Weights of a small mixture-of-experts language model, trained from scratch on English Wikipedia: 96 GELU neurons an expert, 6147 steps.
Below are experts of layer 6 (counted from 0) of a mixture-of-experts language model. Rows are named router (the router's row for the expert), down (a neuron's output weights, with its number) and show model dimensions 0-63. Each number is 128 + 32 x the weight over its row's rms, rounded and kept within 0 to 255. Numbers have three digits each.
Before each expert's rows: a language model's description of what the expert responds to. This comes from a sample of Wikipedia text that the model never trained on.

# expert 6
What it handles: Japanese and foreign name starts. First pieces of non-English words and names, especially Japanese (Hosei, Nagoya, Onna), plus the words on, off, above, below.
router:139152131117228123146127135123141132111115146123076135137160148155122138130199129122134156068119118115130136078115218152077116114136115128126109125114170098135091114047123151174154121139195141
down0:147155112110134089118142096123171107199120078125130162131142120097136204128091117104132078173132128133133131150172119131102136144120127158132153087108149086174142106119086143110171146144101135
down1:128142093155086133149135102167107136182137112086177095127138129159141173118080112119163128108148110163118114129160108063088126148160072128175150150129157186073192078123134047138112142132124129
down2:148222161138114130086168101154132150097081122157180102066150077081162148139117126130124146164180153112128157163145113116125155153064153129127096102136090017165084083083099179154155082176134087
down3:114164131132124113102151116098151134097183145110107123162204171177123149097146155106112157180106181161151073171100114083088168146178146095082088144115100086155113137117086140127113145140116193
down4:103113111131109116152127110158081105124176107126147106197146107106124083075090125155107045094073093144146078098085165121138114105150105120143100124095079117155108098144164130141136115127127162
down5:174186099127170140162196122080128095136151188161113153104075153114113127124144129156090138056123091116076105091070142060125147114115133152189102120159139112103108113144139058172080151137076092
down6:209117153077090096110084156160112097093145121104102118140129114146123156174134111145086132166114124122100100116091151135192083149125156169102095137096219152092142158153108201136115085153120109
down7:103153106128170165160178108157164085118135101159183113148173105113107177176125149112173140135122095146107053196120127152088083184170132130084120165134139149113123152179164138077106182116152180
down8:102159098164080123120151138196116123112062123128120120078112091133144109125109041101152109094119107075146151158132193123102116111118081137098134113119135179114175090120182132119078099164118111
down9:144185150189109104123134076152123118126126156127127172171108127165099155137101144112145128127090115177098152159163140140167104172092107155125136156110089084069112085133085138108117128201147089
down10:168135127154127106157142135167117135167124186172144170107174143125145178140105137103138204152146095102082104106097144125147123097103212140141158104133123072187144150111121151151109090104109092
down11:177162143096149107062158131185122100103147107191175179121132114135120170116116136107168087094158111083089119155086138135102114142153142116127099166107154129123136078096123159108139193135177103
down12:184136134105106131166105148149176072148117145158094138128177215122130142176139159069134173135175106126149107136141074064089138095117154145121135119147125130089214058076148085125125112172075153
down13:122141143175084174119174123196079124132155075111106085089131225148131145099115123152140145130115100128100096166153165154173136139126132066125136150121162136124126107116105116112197113141078115
down14:091081114123136164153162166116208134094090125084142072145153090078173172158093160089120185181119113145161104157164089073194143164082112110109148130137207090144182148111130151105125142202084111
down15:134167151107120086123128120087100070104180158088158158100160114100125191101139121141099046128077177088098038107074138114157105114132093119168157134105090079110150104108083110096113102110126154
down16:157124145108149134153116159058159186101073041088173117047091150130157113148154142117166133162169157107105107147227069097121118125082096097130152128114124153125185151112172170109104093185085130
down17:124105101140110120168181109081184194087187096119132175136109116139131141127076134177146139157145145080122072142008114177137131153154145090114139147154149055108129103086108120177129136152144123
down18:139070136185126135148133092132093147092069096160115105140052119108190193131159136092121089144147176127091156109117156155186145085089103106142102147176153118108167158096181209161089113152185114
down19:116168107126138103171166084179156132087145104101134144124204217123131124109116159090107133113118074124109181204146091114098119175135119090192130139121152139155162092123101113168062121165083138
down20:142157137055146117148186143117179117111078056131087112147193134104173157154116116137088132147132134145110128157095083086126117117118151120130107146164149095211201122169139159145120095109103167
down21:107134132123117121153120089143131127148113154088117104117101101130119119120144072132128118094128146159132068131106133137120099135161090164093141130089149162147162147099089153073106122194113101
down22:152176157100154141076133131116153059123126150131117149122077126073125147152113118102110116163118097156083126191095177184182094159110098136146145143091092112176161116141063130095149130126103130
down23:132126125121151110173177122103136138064125095135082087153178140125110141183161148120160128195103138116132170105131074160077174128105203103106140137132143100123144133124103156150136096114106137
down24:101096062121137143181090114144093089190123161117143143141175113084095077106065085181127120107205138095121106147141090053105118129074161112137151156125093103148149153104118203173114171177082056
down25:168100119149155089169133091180157121107163137175126159184135163160095178050200194095143096111175084163167145129115132118108146102199160123144097116145160147104127126164139152125115131127162186
down26:088101131136127120183146090128137084121146157158149129146150119134106176145172107094147116081133058127136158123090065093137130164085103158122120145134156187102163152087139078124157098121153182
down27:143162192081139094163149109145106075091160105173142166179146069119105138102116111134140118076146086077150141119103184087144091124098152119138144100141099115195157140160093158128127100114130165
down28:157163118151164113111168074106152138113119087220146118130148224086129135096073163177089071101139174145118156098100167165188081155130157128166135102170104060148081160088079139128140169080123123
down29:107088085128133102183165131128158167112131110127129087051183094080134180161161124133105102127067150100144145118168107133118108059130146146135126091125158116135136074092210167176143133116132141
down30:117138126144158104114073176111096202112142139115143110117136116148120124182124170187129103131153153110130144070091139111121097159114145154139173096094135089071105182073083164193074140124122151
down31:143084158128129093113125154195114118139090095133094179116131189121092161111190163096149166100159150031188095167150166148117138063146136147098124130144210105098174128122147207118100085056146139
down32:164165129050122086093132139149101131168153133158114174101106198114151166162143073104152097177144141135128117101129102170178113054125116160131100143170223158148184149135233157124144156044114121
down33:114115103190151117117137084137123164141122088147156113181130122154131122143142126064142095126117138142127170147181158146134121140079073097104118111139105128127148183111129130162159047119035162
down34:106144136109100093136070088181149091105170204143147179166128189072089165143085126146136096107123087090128135175109183139166133154110079130126106123133156154154131159079095165146106103126141162
down35:046087146110171100127135122128116081140126179167115103075097098104115153170148092119114149154144069116123128067129151151173107131092122172121195093169120173127160130137098121099068142137059148
down36:087116098170164135154109140078112125102101104134163067109210146172131113169085139130097165116179066070124111114175134152140100123074089117131095085140053147113102190094133129145119166144102124
down37:145121175097138118158165099147160181032090153067075140099119101143163165092222132177087107163117146161057159131061104152153118184102183112181115146111097123157134181066116112187138123175127116
down38:143175193161038123140093139123160129095100142115153116136098093115124163134098115172148122100094094099124136134190136102122136232074079117218129123135130172090118118147128134129117153137136070
down39:133103120144082104162148144124127153093139150161162114206142121093141067102143163133096132132118160133170166110099121117183104096103174117129149104140071123122084142143094167119145178129140099
down40:156107139120137138099151121095121113115102148089137162083134134149146142078081130128139062099109114105203092129169150129177154115162137136118169144117090118110141106106183163111141139152122112
down41:173062130094115079132125158153121102145172164095075104098128198142104120124159126207188071162200111131164176079122118156150092123141145091065130107144152166165113187182154196153098127144158129
down42:124152154118112184074111122127127130184089149150150125163141166113142106114094159059129107124158121091139119144180100140148123094097099098169099116080136089138104144152170171171134099107136088
down43:159177136137145128164163169119112092122118199088109152103125144163081096175086156040107168172158114102116089135195137101123149129122122135182159188165101102113107114096142107103119133190088096
down44:104130085113145153140142174133097155120080117214196137102105112090112121124146148132134183189175102144114070161158121130094126151134132150079150149114103052094132181128118155180105165122138137
down45:171162142137146168120140121155117172144164094144180149146094122123112139120120113085115098154152139042127137159126134139074133114132107160127112158136139131129110134130138116169159194143144115
down46:178120166110151099127129159108086121084193147156080187102106153114158129155092135173088100068118087127110142131094128101169112139092165071179069180099173147147078138101082075100152133109149148
down47:127138127184109089073103080132148104132171150167108098091129172089136062188113126164065116103122116148132116097089134129169129134135112113115078123141115109146104190080094141146153159104139158
down48:160144100151091150099121109110109144148115094111087113150113187141119111130127137156091080045140081136136143120097159118092129170166062128127136103134090139111109141196106138137119115168136104
down49:101088166172115109106156102111180148104158088126138111186209145118139169119101209126116096171134120139104193154120101161125140134127131089135130129094158117143136122187094189133083114101080180
down50:115160130107128118143139073178104174107089044130060127100112093130157129159104136100155110125046122094143127168087126111114108184076147161098105221115106113200161071138123176124118034156081092
down51:121136105101106127142149108122148174157116176140174107160189188096150099159155162144122107087200102131181072145169063143109090132071127133074160085184072108150103166079116133154162117113142091
down52:130167161079127071114063104087117153150149150136161117108087113046145144160131148170116051124111105133137135116133207102114077187141151116172118100138166104133121149138152128103188103106127151
down53:102121109157149131134082136126156080173142093084093140134154196140142184131078101091202120146065155165053124165083054173086130183127069148182145143211121179145164152110112100142107115108075130
down54:054134085147022117077130150149105148167125119103092090130111182138134091117102097122057192086094157156188102098149104078117134097109089186052144067130099101137114149161078078155170095157120136
down55:122115136200145172121128127143144148134156160106156162118085068117157091195105155127165098162151122139132125133104086137087137092093110138106146110159169119154071161122123114136171182162151184
down56:126148157143133084142160132153183082097140182120146079115171172128148149111100120135103096129113129102123096131108138119171047111137147143188119132156127128201067110092123144141146196078121180
down57:141099142156126153156204109088145129133117090110131092187254163130133156090157109138142158094140140157120154112097072206127148142184116126143083134100126101122125169112162169091097115116147134
down58:160148148105110111111085133205149100123117107116123137121102112148132120120120125123128104179152195120094082162091140130154133173101140140143102142128148129101135217112077137135169098115103079
down59:175176177062094125087161102090061116168118099110172159123120103142080069095129089178107098108101135080134083132108183145164082109126125089114101138098158142117171130148112112130146150098172146
down60:119135105102108163148148119063126167220103109088163112119135139122118148132094088140124112172092188084122166114170106131130097093138141124094098125135131067133156138144126125127148084127091132
down61:159155077146128129136161138146060134158142157129143127179198174089113118097101122149151098179178071123132128150153075118106113110133177153165145129170157124109114144120108130132153184161114116
down62:078149153103125104160131122118122103149159209212083123103087146139070126146135120171109076083117111081140177107127138137123065136110115202145143097122148138104139129121120120085134102134086114
down63:122179107120111121148161216160094135159140077084119104105128135156201117139112095126146172170123159172094166096121146149170111086121141146138105131099154075140152068148129140115201133152148156
down64:131094169131103121155112102198109155142144132081146116139101173147152123115159145110145093118148128087104132135125077067127163131137127159106070132051131187175121179183132101067124094133119087
down65:140124098146145158111081151146085095170128130176165121095125153082127070070087137176147115108158114128199102102121185158120148100091192080169096136090116165118153104141150246118161127080129099
down66:073094109161105118142067083175092116153128142167145145166129164103159132158121127174142105108097157120180150110168134117118137132126101139077148084128157124130117148172076159132154062113037125

# expert 58
What it handles: Capital letters starting name parts. Single capital letters beginning a name piece after a hyphen, quote or joined word, as in Scooby-Doo, SinDizzy, RvbberDuck, and "Mb-04".
router:101085151148133143126163130119127139139158142155129162130149158073097095121105138146073066110114136099152111241176130141118096136099121143126098137092095139187067170169128155130175171099102121
down0:109173128172085088128104131084126212149179110141099124056105103151111134101096123155092100167181128208107187164159145177131113112148169133107141127097111167130100098171123118167096125099116132
down1:114168114123169138127128183136120122093146160128172074086138120134145141153165165098162100078174151094165151157141169103100130133132146178085162115092152092095120156105193068178091140080137132
down2:106200104159122106104143147128114133137144166114143106118136110112113104137116121089144158202106116114171123172139085089187136144130103083171102114128134174128130095128111152131160110124153105
down3:047138128116179174123088135093148126116167162142119109198101109156074143147160158097109160133117122214071151108113123170112131156177118145082070078125079083178167147184109093126065108174195095
down4:157142117132122156134142191101091145130129078102108098146092147153107093122163094093132127148184183109135142109072151133134130171082206138127134110132163068097151090120119133129124079106174152
down5:173128103056118123105165117092133110123177139093140165143126140132181103097156115087107066117139067139089087117108099080088099157127160153103123135059151133131112146114161157124111033172125155
down6:110109115129145072131134151147141150133114134096172082132137115122147131144162118101164185183141151108149049105136128142109140134176128145141142138169179090067153168191152117066118129119129123
down7:138137138105097184096137077108150119122074192111156136192114081114083117156106093144117124106120124082160209105150138113147133138093146128042176186109139115160177126100118174135123124159138127
down8:099159083100134128107153154066132119124186168145050098139126197117129085167183127148078176085132101137172113156062088172148104161131121158176075109079053143178074092188106086134171135127149159
down9:134110152165139134147171134152179160163151131137087115153126198126076161165106138132102113122151149140121137112169117119192108132168145109123165117099113169098153142148130145086126126119206067
down10:117131125106162117138199155159133110183135131137139102182147135130171168132159135148111100167098122124112138137137112134135158126117121118191150108187163159154102107092105126143137065123185172
down11:147152075145130158130149159160120100152118104106086076077086117142132076107179142099197141142158082135110088144138089086151131062175133087060099116173042149117108116156167160110184120127111157
down12:163166183188137149073094171122126074117182146089099145161126097071164199087217092165173132135130137143146171118152118101131125114179171092153144090090101157105170175096120135095193169069142121
down13:138107054142108133090143118129097128121162128137097114139103202156095099094173083123119133092141148135137130116123113109103140152146147118093173140117131136102109160153142140106126138129155204
down14:110086141065194147191129143095195148122196091085167070118132053145115160112126117145103133159128115118116094128147140067145110113132131127117149152112168163139147160106146100106147075116101085
down15:157152139125110098125172116129101166107132051110073134163216175143185082108078075114124120053040129071104097130077174124131154122131166100084144124144093118116032130105181083107086156147128128
down16:102151187200163081114132123137155101132152164132112106158138093106109112126078164106102123180125061119131120109120142095053146125188159108132133158085150113122160125159136147134130073140175055
down17:114121197100171138200110151119134130146138070168117095152126150172131081097112111117096146111169144180117086129106106150158134118124096144080146235132163080119164089164086112084165093109172122
down18:185141116116114119117149134130142095133125118145122129115145158110194155132152147134138089117112144107104099085102106096170110235130173204136124052172131100141120089038132052117097053140170123
down19:111200096135161158125099144112108168132187114139219127152141129034097115089147142094121149133146169128144099093085157130182067100145148083042116087144124108077166126128119142170091112086108163
down20:108098104142147126110133150116123164065086131121121146171092152117112091195141122143099103154159135174128093156106176127119124133124141113139134103119122101129132138157127076163081133146219138
down21:150094152080145188106128157094121101112102197152156177093107102108098150177208161102125132190113124139065204109064117167106154115118165120077127118147159141139134150136160097109176126106147118
down22:121186123136169175139101113127144088091106230153109156094106112080150132117075099078151191194112092120115087124075173083101147117098114084114109140164137122143163157165126106121137184182133077
down23:159127092133111078066128089087158145123139068166164045165082096097114106126159128115173173164135117164133181144100126129049101188143134178126132107170132124134108193146125093114082174127172115
down24:133114132136088203151119076086108079124053110140148113130120161092157141082094100125131116120107157157142153125124140110131137065080130153117129135148083076049143129148174073164126077125126123
down25:151162077088189117170185144121131157169141109133088184135125148129095173168149134159101199118174076099160098129129103167100144162116111101153157122134087150177110165102117154137157088143156160
down26:131157144193116165109086100131113209179136156176196127096163147107163108134122112060112169138135154108129097072168106158087125082126115142127111061145166091117119171099153187171076141106157126
down27:140088156109088169161095150180118087165110061149114053143091065165107081105093157119118151146097141146088157082146161101168101157144137119104135108154072144145118156092141137109083118123162112
down28:141090135150141136121089130086136093124117123101158152189135101121168099153116129186155118144172147102150154100107176103113113157107156139110088154124171145136115174182163176169136153169152142
down29:136118119139150063108152116156141144156105101164111123169131090161142144145183124120172128111151138086132130147104120129163144178057165108119152100120120123146177099091096107154131078046105088
down30:137098116134090163077089161164107130103180111107160122122158134110121129117090117136123111109104152113150145141138182117158138146095133208172100145091067125143139170148115135129057175207128073
down31:094196134069182131150164090046126131093144107068132106092131174124102075090155106112119069096185095062136105131095158140104128090115180130170126162063113104151128147137132163117182176143180175
down32:128128156086128124154131125101075092089128090107179124150131172186128077117133140078107164142126051113140077133148173131131104086091144131124104156114118148126108080184076137138076109127087179
down33:123126085109098117131166165172120135146177078131104084143132114131136151117092183162096166129134130150154141119150153098150149162103137085131136137131140117099125091145144129112055090115151115
down34:133117117069160181146074137155161101061157132130087103114149130085153128154082189096112171078131119102176138152157131147154091154110102216111073063131132195151176163083147116122050114173129149
down35:102152130142130137075147138087135128104071136214120116116125146195144191148133153164068129112148104139105147121146131188097095156117140134150166120098133123095123100128131119138127085130117111
down36:138138099103181183081100101067163169121155105138177068130154138141118096118116093046157143135120070118096113112118081137145090152118145093081144095093123179150184170162123108054153104153125109
down37:093162135137104063109166162130108152095107125118152127093163187169152148083146131100147154131114115087134049129090147126133067078147082129123149140143094111140096145129110106135093143108169148
down38:109073120081141096079075133156177127181149078115083158126153178166149112111135180086073095099084131182139111140125166133143065194078173114162165119138152155117059157074125127132149104172174100
down39:094144117116105166136040164139138120128128143155137099151155134159168071135109110094098192113142087102121148193157137091086150176119147107108188122091170128154135096117081116122125138133090127
down40:139127090128128083147112078160169123171071128123108124148117129126163113151150117065117093150140146098094030116111150127147058104142110148094115088097165127139139117160133145097138080155113117
down41:166126088097096090110155154139116168144087105129141084129120146099144176111143185111164118040069135175122155142080157131157121073146129135195109155164081119098158136178121112103077041175078146
down42:213218147147049121172164148188118152126088131126161171113097161115160091110148109090138083117095116074088119161173118099111142088137133220135102132153154112071151168095172143094081124111118184
down43:152136146137151137069144191140083144168174077146158104129134101197138150123189108174116164130129120132187139148148152157129148142133150125084149114105126157130084136127148097117198148060154107
down44:186158110145128098152178164110112160085140211153129128116146121130147174094093139115187068161149119096118153104127125165100159207132119164189123125105142118130105129131101087140098105078115151
down45:089122115144056070133113123151117158102101128147170091159182086085073153073179102132176097126158134156129169141138111164108097138084066106109137095141134118131104098094096130076050092104142106
down46:092123090121105129142149099126117084125152127062096084065081106126119098148092127153078074116092159128145103088090164160145070133177092171174099147159148153057089138123158136067139118142129083
down47:163120116093132107109147119130121118132167116127154138087144137147119073078174153119095069106149121068135105083127150091141107163121149105156172171103110134116092128131132178118164091130196075
down48:090149055107145122120108126174122151099152086166113125114111130174124165169096174125094176133167150159138118070158142128101190146177111110108092090111128157129099191168142114128090123085169143
down49:150183120118101170183074162120074113130161127079154144104111151174128116102132075113157137049124100057144077114114161087069173073105121128103089111171149124134145151159172101126131127072170156
down50:169169150106113164104148123177120161159142089114135174140105176124091144099097142107103137101078124102141129137131101118125148108105082142144132163155082165120168084151154167130112177079103143
down51:167169153086116160137123125161092142059146136151170112134137098155147130178141135090140099076204174146068098079165057070090170114209150171152148150126167122147137127150138136122119132092194112
down52:138148155121089171169132122173081188121124136099165162128115051103117131109112110121110118180098158134095116151080128124134152075092160157125132163224112093140129174115185096110138127073169130
down53:119166142077140072101134123067131142069157117106134052111142100087140044120169094118142077128151160132171123148127167115124147113118150045144103166063168126136155171092055150127182163053125124
down54:097124143138110100123200167091175131135143126077105121074140135149087128119153130147191151125138097163151157144103186101111138126160123080139149181163132159176077158135170157132118162121166127
down55:131120100098167128186108141080184108119166103208151116192139155113136122163119104127127091099122106115227137150119126195115132108141168117135092099140148176176191162108095115141140133116060112
down56:147188126135130192153088153120121128140121130117163162142110105127123132162082120140115133079099075076181100110097140125166101131157174114163155128164180134103107147142132107123179145161111083
down57:120115137143125208115126088149114133207076111161083150125108150112131169080119088132114094122170097161076170109149198133092114174113108123123133097105075094081110141114149117112127088176117106
down58:034139079148107119158106101148125072119145145096152097127090123129070150120192099106126167157117145135172077121151149137103141126136140094150104125125114234144120111116089131116202108096127143
down59:131130142186120172088109154062116126132138129129196085138082141157161173113121090146165118095108160104107157140109139107094153105142139113100079135076043118139173072086133116214182094125160155
down60:137137132105177212173061125068104157146102183129214119110118128172216096160096091079080144155152174105092136113073098102108132099156181133114082077185125082113157167080126118158097111192164151
down61:091088122114157086168170145140130148091093117120121144132084207080125169117126094182150108046166088135174106163125154171118116122129090131122150214128129124114120172132171140056164082126158104
down62:187148102114082144197129168111125092101106108124106168113125114122127141203173052089128131094112146151122113112112113114120143126118156162115127085118173129148168182090068149139125124155102144
down63:105088104117036095070128103146088156165130200134100130187101185164118126118102112097118123109119114095089205093126142142090152159145085124166133156097115121054122156093136139073088110058082149
down64:088114159087165060162143145128173165122151087181162195094188163120118147146165177147053106068124060156096111168132115157162087097087134114147164144106112141155066129102095109119135156143169078
down65:153165084113079129123058185133093114063140104110125136177139127150078123112136123115195125100113067120166118156115161106122154143108122067140133159120113100171174167093122076133127151106110097
down66:107096111037131109183077088155174098075102095082172091139098082098143131140136117146096143152131148110144094145152148158179202116070096120185130135149171087090121118093147104137139165111144145

# expert 26
What it handles: Capitalized name starts. Single capital letters or short first pieces beginning proper nouns, often ethnic, national or place names: C in Cossack, P in Pashtun, Bo in Boer.
router:057084121137210133212138125124119115126168109127125146180140129138135126130130130130145115094134095170151185065113157161100126146102137138159075116087161103167145170110125241125163147127121162
down0:123113125104094086196152123153203147062129106067217141148113162197101124105142110167113185115089124176081114111129192154106093103071145147160139149167083072097118131115073160100142117176110075
down1:152127104093161100142131084131161146110117096110125171142123156101123113111138111125139184165157127148143114151118112126151137157170138156147173084143150110066110163127108086148160213073166203
down2:088090126124133135093133176147142187123172093109104178106112085142155098134165141075129135187088143103102106161140119175130134084125123080134153085118111180096139078133155073147125155138217118
down3:152120161126123100077122163102195152146158060185143170107193106154170178126070122129092116173147152131129156162120122090134113105190119086076159139116097083113165125111083112157133162111120085
down4:125056119136169092135060119154109142128165060088141139124168102138159177124181161138094096156118069091173090181131139137110157112099176077069159124155115188162096211118129158135140137091188109
down5:126159149150120137119127074085116169135156150121161151136097122093133130158106111096100067144134089160130044136163161131148089175115128129074139156146113172117082181143129083122104098141147126
down6:150143133074127107159099132122145133091086108156098083141160079097163100125084101049121160126104187119135198142185120100117143097143094191110190152086139127158141127111096101147124181110118098
down7:101099109141070119093093168103165118160153177146174067100222136140141150113149135145197165155118119166166155133120118132103134090113157162095112121089089128100122145159118099101143133157101124
down8:112113121147173101069142154135097129112189106117144085130147130138151145144085128096121124140154177112118139137145161153094144154131083078108090187167079156160164086187082099150087114113152101
down9:103201104094077126141128155133133161153063119101170116165228123081147104146073152148176160084128118143122105187124163116119138059130176157181183101214140078178163151121097103119125152157106137
down10:118125126085137113115111155108112102096119158139150143120200112113097141110083139179123162118161155098096172110091155141122136133125133143094151123090091107124050152105173052134153117104147136
down11:162132141128114139084133214105114195138061193080138076156171148148135134109140116147122116157125138107135135212124074162104127170157122153127125092126114109147134107132140154173096128133145163
down12:128128124140085165057108131109119152163093131167137094127177093020110180172127144112130101146128156109145122117167117118087193133117154176112161102130087141083161131147115078128166141088156136
down13:116156121095171128159151030130186077116136147148106126102138137116131094208160103102133091133149108157145083146115087146140177129147141164186168070182119154071069131102135132129081097134129117
down14:179130111177090143090090112101140144195103141160125116134111122091170040118089179142134153132121154137133105118131087127144155126196162158138163120187120127113115147129131149108111102109130142
down15:143143096139116128156161133063129135115108131191142162161106123152096139144114104084081119080115119108125049198106159143133094166111135160144149108098144126103087106116122120137152090174125106
down16:108117141147134062133131149061079110199101137109083167206193133115097083157114114140090129117182093136112100152118126100156151161142117089162164101086150150095093145098151096116106079182097126
down17:066154158099148161124104112174078161161099141155127106111172147079107146120129125110140117094143168143127131126124179186113114160141074101082211079128118127138158193163049112068113060112139079
down18:121113120108142099116096118110123137131099131155127115112137117125112156176080128139102204110130189190105135121124107130151138096122127155134184183181085171111118129126101101200139174149152051
down19:120159121145082088199166138109122125123145119113095106152131198161137079109114148137156124157144137151156118135079190084183087170090151182130073130142121070208163066110098136092112144120089085
down20:117166236113125123104170189143239150149088132130125099159140134135130091142161123122155196141149111073115148120094115140108185148104113075146121081080171107114193109135092161113099196153143068
down21:155131108166170168099116140101077093163176143106116082136099156141140132177136053104164128160156119080153084115149089136079196120209169111123125104197094151152109149133134038192116085126128134
down22:122114147143126135149201183144137117218162134163105117065151110165130150106147121150109166170117141155100133094140107087143154089113143105136067116113118135144174120126135173146107140104105097
down23:122157131064108104110104147130143165122096110043147166126160128137097162095134115164135107143131104146137138101111186100148134064145134084161136129137153175147091147136136140084120127111171127
down24:133079159142185119117090140153155098124189183123072118131130127118129125165149152156133124143144119110137136108112185093078058194123140112097069137128133118144134077132119098150099127096145130
down25:102190141088113144128109087170111163099166145027126168109153139109117150145104098114104163108113025202161166126186080205090129066197111069133140128143110168124125140129158148143102098123127072
down26:140133124132147156124087194112102055061110142166081086112107146132130137081191151178125169108187108095172130071118149106148114141119156140106160171111115163124142167155146134147152100089076145
down27:079118124122129138115175146155179149157197115123133116082080164126108136058156112074074117166107113184127140093120169122095112110077135132144147183076095157122176176131133172081109151084112163
down28:177156108112138116077120182115132151117092089152137112121127107098131123093098131162109149140090139130122137082165118178073169114114077104140199140125167164098118090111121119076122138181175142
down29:130184116149149151092140139082114145159165128171135141207104142147205094146109153185160144139187127179137094123067162142152168095128156090127121156127136060125127085082207109142142157103136181
down30:130153166099087161082108098095048155131084130157116148141119169113129132083150125160128148106181102127144174133124055123160146135140136117140121088078131165081124097127195068092122109140089151
down31:103167153104132141085171092070156100084135090144101138112113125097084175095087060187178143133190113119116171125104093088182157148159114120076029090141104097086090123150184092109121133197104109
down32:145164150157128134147119105137123113165114122137170120144128095108109102114096143112109118128166124155140138142165151107160083178136099127116088119136095100131106199123080145103095118128182174
down33:096153140111099122081168113148145129120159110129115121099163136118150153110123126090096113080165086120145143166136107103171147130089102113157121151153089103172184141136101114134109118141136062
down34:165169125133161166105146144112108154076159082148173144185112112184156116119104127140163109148106153088117151091108182137102131183098130150110147151131134116130127102159174077155117086070143148
down35:154110136123146122123091093153117119103160108144177161144176122094151143147139142075145116134110124098126152195177108134131177151132177110113179173091148122175178137092124120154162132152091154
down36:183073143153131113168120197112110138154096163110097134118106140138166221097162121120042128146129125168062148121148090131144094151127086098086174156128121068144148120124143126140162110183142130
down37:096103093104158073089094121159129154151105112180134134134152147050149098191177146052173171118113139105116128181151096101136146120087107117150204117124151139105152136076123125128103143171147079
down38:134056141097140143122097153090097074118154114167168081109147138107080138093113153136123079180123142125131133123157163108096191165096143084097066089191141091178081142086159120135154158125120163
down39:117122156126147177094158186123062111166120142145126090090113106113184126162109148118162092095106141166147151061125166126180093068146091110108146157122110151120104143142121133134133112161171091
down40:130145148127151135077215114155179143102160121089167109136124077125141044153126146135131064181109136151159093111106171135130113203073143147109177147126147172161171117146147166156089156122083055
down41:080172141168134173131135119116186123135122120097068199155069085141149144087124139111087146111134089203108153114150088140180118154148141135143155082101134138125144110165109129128148159085099099
down42:144163085130169112162200121182152133132133076125116142129130128114046156124187146109158145168087127115091144184075158145115090100101125180115156168061162097128164123131168133076121113166125104
down43:148129101101146149089152060079135119134156099092160129131214125086112149161134074093148157174178093148119157143108147089194115150095170114134120135078222124093106117150116165146122152102143070
down44:109114154157106141142134109084092127133088142139126072132127164150093117095114180107123115086181132156155151173101117063119146109081101141144113148161140142166130112100103111099197161123106143
down45:132111158138130088077087092146109159121128130082111124111166130133122133148043108143057153107126136164156091103150053113157125139206081142128190193100110177113151114104109133097084130154149139
down46:176109137166145138110139087156092101143158105058155110121069146123105157139154172107105127219133100158100160177094118113136131145086138145120174091104147091155088128139128123177103112121120159
down47:141113071163146112101094140090172177150154111096068140073122118091138142136167125117171091071142093078134083166147106061124124123159115133132141185122099139100126180107057178125140130107178135
down48:037120120099119121139177086099097146151165159114174092182077167148057120086123175186145162099157176117073136063102125078151118094097122128122082084155129131113122108113062112088063131113132100
down49:143124077151108111146160122120124113142135133098145095123153162062167189140198154109118089105064119138150144161124108155120097100148147147062115099105124184091089207161157143127119081173106170
down50:156143095160150167183137161115187136102163050163039093109148130142106163170076178073100150161119118095121124148099162106100108081110140165087076153117168098183119112164097113129152164155121089
down51:101097145100153172168136176150131133137191096187061146137094104119097124130146144135124188125147139134120183131134138147073102110092135146131094102111114054155147092138152190141167104123155128
down52:128117160128152188182132088144214113146134128147159116134090148116100148126090152112133089104126130159188109103121095151143169127149180104126101176149061085175141193093155139100149166089110074
down53:105143122136196093163078127137141130147169142081142121101137124121139091140153130149125136142173116169130106113137150126118172194098089171148054138085133156175146151099172171136149168144158102
down54:131107155108176113125136159112065147113152103146077141147134144158128089132106141128099094104173143122150137128096111103114139124090101115113126189127141157161186135190128129166176107131110168
down55:139166130127087123117104169123117106069122154151063105165187144121079143146141113160156123127126161129116081076129108147137131147078110078130133127147155119116116120136124083109184167103183145
down56:144151113128144138130153119150152110103120143117187150138145125144146144101174129083148151147119126125171092135157109094108076158151142158118150097127132126101155156150127135103132167112137141
down57:159167140154157132134086120159095141128083137131149142134167154138143057171126135163134062121160174134116176167148083164115108139053108136047103152119180191086087145124132162141112166095134128
down58:139113086117113103167106147107066098150089181168134132121166167044142132131168117203119154130179127024141123108150070124062148123122150151145164090123134179088056121153161152114184080184101162
down59:145125156143148152122156149138115059143112151134150087191085147087083115137170124097177043110050120134163150169105123073095102165010121125146122092128172159155095143149124128127136125156140109
down60:123130126103148116124111105100086089139153165110144126154144150121173107142132091147140071113109082152117178135066115112112169128122121113115059109115138105136133145187137118143164102175160129
down61:107151168118133135079093080084160141123135123126201189154079172083101137147171157148173158111152109118172208121113169119135147133122132133121171120107142111145066154132121133100123180131155134
down62:079080114086114090124106183120098142155101146145097113063159097144129139130125093131165128128119094144177134121207158092116187100171162115120097165114009137110179120121124104167109085110177102
down63:112158134090138163137126162171131150150131099106118160169124146160190134152138090095114175162150102130061115149102095053132140060083201095123155114143182161150142121077194188098129128068108130
down64:088101083154113114138113083094152174108146145124106197125145100089104097150100116092101137117128139095107085160155172087084173122160166153158109113162135174168164117097111135176127154120129156
down65:126198106097120101140158122160150079092117102143146113138194111123143137164101122107153147142116154167132168169173194106136131105137136121055136108119185115158153106146150148154102139117064145
down66:100103133152137141132140068175133131099101132096186151198091076118081139111110120161165187187152098123067077128072130111131142142170115137168140118159187127049160143135143129126041124117155119